{
  "d_model": 160,
  "n_experts": 256,
  "d_shared_expert": 64,
  "balance_bias": true,
  "norm": "rmsnorm",
  "optimizer": "muon_variant",
  "steps": 5039
}
Below are experts of layer 6 (counted from 0) of a mixture-of-experts language model. Rows are named down (a neuron's output weights, with its number) and show model dimensions 0-79. Each number is 128 + 32 x the weight over its row's rms, rounded and kept within 0 to 255.
Before each expert's rows: "comes before" lists some tokens at least twice as common just after its tokens as in all text. This comes from a sample of Wikipedia text that the model never trained on. Tokens count by the router's weight.

# expert 203
comes before: "-", "\n", "′", " /", "°N", " •"
down0 [129 161 141 133 136 157 166 143 108  60 140 197 128 206 143 123 135 124 124  81 131 167 172 126 180  92 158  77 187 106 138 103 167 160 137 166 123 155 151 141 168 138  84 169 124 142 179 102 130 115 101 183  75 140 152  47 144 122 115 102 116 106  85  92 189  85 108 100 151 158  76 154 127 106  93 132 128 133 147 162]

# expert 44
comes before: " |", "),", ")", " –", "–19", " (aged"
down0 [133 101  33 141 165 148 101  93  91 168 160 120  12 153 139 174 130 168 136 161  76 135  48 114 117 124 177 133 148 129 130 183 154 124 145 150 109 162  51  61 102 139 138  69  71 121 142 169 152 118 145 144 128 147 139 161 175  89 109 165 131 131 130 105  94 127 143 117 168  86 136  80 178  79 172  78 104 156 140 142]

# expert 251
comes before: " the", " a", " well", " his", " an", " their"
down0 [ 86 150 135  85 143 198  69 160  69 145 122  93 136 125 102 148 157  57  63 128 131 165 111  91 123  51 111 112 124  76 128 149  96 148 159 128 102 183 139 132 104 149  80  89  89 127 161 114 115 170  77 144 125 206 104 144 132 162 124  83 142 166 100 132 168 145  88 155 183 148 137 115 163 139 144 178 169 114  89 171]

# expert 174
comes before: " |", "′", "5", "7", "4", "6"
down0 [129 123 154 129 156 159 133 195  71 157 104 170 112 123 166  81 141  91 101 114 140  71 135 151 127 139 173 144 154 122 163 122 140 103 101 133 140 130 129 141 163 147 129  73  96 154  68 124 121 117 109 114 156 119 140  92  92 106 105  88 165 133 173 140 128 128  87 141 122 148 164 172  36 169 106 110 185  95 125 109]

# expert 151
comes before: " the", " a", " to", " in", " his", " for"
down0 [123 191 159  85 104 163 185 187 152 155 129 138 116 154 102 118 128  65  94 137  80 133 131  93  90 186  84 127 113 163 120 121 135  85 151 104 187 110 112 105 113 186  62 147 162 127  94 136 163 116 148 131  89 177 165 169 156 125 154 103 119 145 127 104 128 129  92 156  48  94 104 179  98 142 167 185 100 105 175 164]

# expert 63
comes before: "\n", "The", "==", "In", " ==", "==="
down0 [142  98 150 135 146 130 169 145  88 156 206 159  89 127 122 182 133  91 166  93 175  93 119 117  71  95 144 131 154  96 157 157 184 134 136 144 107  84 138 167 106 100  66 138 122 151  39  56 111 163 150 128 115 134 109 143 126 107 130 157 122 109 140 143 154 132 162 103  66 164 141 156 147 181 132 101 140 123 142 123]

# expert 34
comes before: " |", "',", "1", "4", "5", "2"
down0 [215 118 120  87 163 138 157 138 156 216 172 159 140 108 151 148 107 119 131 136 101  72  85 159 138  95  69 116  76  74 124 173 137  96  83 129 158 135 131 111 157 142 141  89 137 155 176 165  89 124 112 118 110  89  74 172 106  90 161  93 151 152 163 122 166 171 187 113 127 157 151 247 130 164  89 173 141 101 151 131]

# expert 59
comes before: " the", " a", " his", " to", " an", " in"
down0 [ 78 107 119 113 117 139 144 105 138 132 158  62 122 133 149 139  95 217 103 106 144 115  99 133 117 154  90 128  72 154 113 129  97 113  78 138 163 151 108 141 151 106 163 111  94 141 179 116 148  73  63  84 129 200 122 147 133  62 124 148 126 100  92 155 110 123 156 122 174  83 112 124 133  71 148 106 176 163 134 166]

# expert 74
comes before: " the", " a", " his", " New", " their", " which"
down0 [119  68 142  51 139 151 162 139 107 164 112 130 112 189 162 111  75  88 167 115 101  92 187 108 110  81 129 102 127 141 141 148 128 104 128 146 124 111 134 176 161 159 118 161 116 141  87 146 140 118 156 152  86 110  99  74 129 115 182  73 154 128 131  78 163 158 133  99 102 173 197 125 116 126 192 110 109 103 101 162]

# expert 115
comes before: ":", " |", " of", "s:", " by:", " –"
down0 [ 57 153  54  31 156  98 121 138 127 162 142 169 122 163 138 135 168 157 145 150 181 121 164 134 132 198 146 117 175 110 115  92 127 145 178 215 132 148 108 129  97 118  88 191 111 122  98 150 110 157 125 160 179 122 152 156 151 128 139  99 126 165 177 197 116 112 135 136 125 133  77 110 138  81  74 133 149 158 164 106]

# expert 162
comes before: " =", "\n", "===", " ===", "==", " =="
down0 [151  97  96  97  82 187 152 110  76  95 169 222  92 106 135 133 117 136 115 100 140 122 113 139  98 128 131 132 113 120  90 109 174 134 127 157 186 138 144  82 142 135 120 104 121 120  97 125  59  80  72 108 105  83 126 119 133  74  99 186 111  97  78 176 106 107 148 199 138 139 110 126 158 115 165 128 188 157 101 135]

# expert 0
comes before: "|", "-", "\n", "|---|---|---|---|", "|---|---|---|---|---|---|", "|---|---|---|"
down0 [ 72 145 132 121 109 131 172 105 148 147 158 130 125 114  93 163 144 107  75  79 130 169 179 113 128 149 157 132 143  99 114 128 130 155 112 117  77 114  87 162 150 158  55 176 109 116 103 189  88 112 172 104 168 147 125 124 124 180 127 140 197 142 103 144 154  93 145 171 139 118 178 124  97 144 131 176 114 120 127 175]

# expert 27
comes before: " the", " a", " United", " its", " his", " National"
down0 [ 75 101 152 139 127  96 137 127 112 109 126 179  77 140 142 107 166 128 144  95 138 154 119 142  93 104  78 116 141 138 144 118 145 172 155 147 124 112 123 104 151 116 128 103 141  95 146  91  79 136 148  90 138 147 144 129 132  98 142 154 157  48  97 126 157 152 109 106  70 128 126  93 201 127 105 125 193 121  80 120]

# expert 234
comes before: "===", "==", " ==", " |", " ===", "===="
down0 [178 141 133 100 135 156 140  54 126 142  99 150 140 129 168  98  95 133 110 159 224 151 113 147  86 127 138 186  83  62 124 136 100 124 164 148 139 150  82 187 136 133 139 110 119 138 107 138 102 145 127 207  89 108 108  44 120 187 116 109 156 170  72 136 125 113 101 114 149 125  98 141  47 195 166 167 141 189  98 112]

# expert 231
comes before: " |", ")", "),", "5)", ");", "2)"
down0 [147 194 113 146 136 105 129 140 125 134 101 182 153  96  89 163 132 165 144 146 121 103 117 151 106 133 121 143 109 173 182 136  89 163 150 155 171 121 190 131 127 182 171  96  49 101 144 125 154  96 156 156 174 187 126 164  83 182 137 123 221  95 153 130 135 129 120 129  88  85 187 181 136 114 154  99 164 178 160 135]

# expert 29
comes before: " |", "′", " km", ";", "°", " m"
down0 [101  74 124 141 123 172 204 109  76 150 115  73 108 140  90 181 179 178 109 127 103 107 114 145 151 100 130 169  65 149  96 175 117 110 164 181 129 186 112 148  83 168 124 157 156 118 106 147 193 111  71 161 160 150 153 138 110 159 164 160 136 145 158 108 133 168 120 135 151  85 156 125 127 160 123 190 103 110 199 198]

# expert 252
comes before: "-", "|", "\n", "=", "==", "==="
down0 [170 124 109  77 205 127  99 116 141 130 154 106 109 131 100 141 159 125 114 100 145  75 129 146 119 140 139  92  89 136 144 134 113 119  87  97  96 159 143 130 193 177 141 115 156 150 111 143 114 121 157  90 152 115 151 100 133 100 112 147 135 122 142 148 143 137 136 179 155 121 112 142 178  45 119 106 149 145 157 129]

# expert 28
comes before: " of", " the", " for", " in", " to", " a"
down0 [124 137 124  85 114 133 128 127 154  97 167 111 160 101 140 138  73 146 128 161 113 149 135  96 113 160 101 103  99  67 157 146  98  43 110 158 172 127 131 164 140 117 147 146 118 165 124 103  71 158 134 137 107  99 148 116 120 117 104  83 138  99 121 152 111 142 129 149 128 173 104 149  72  67 140 108 134 174 159 157]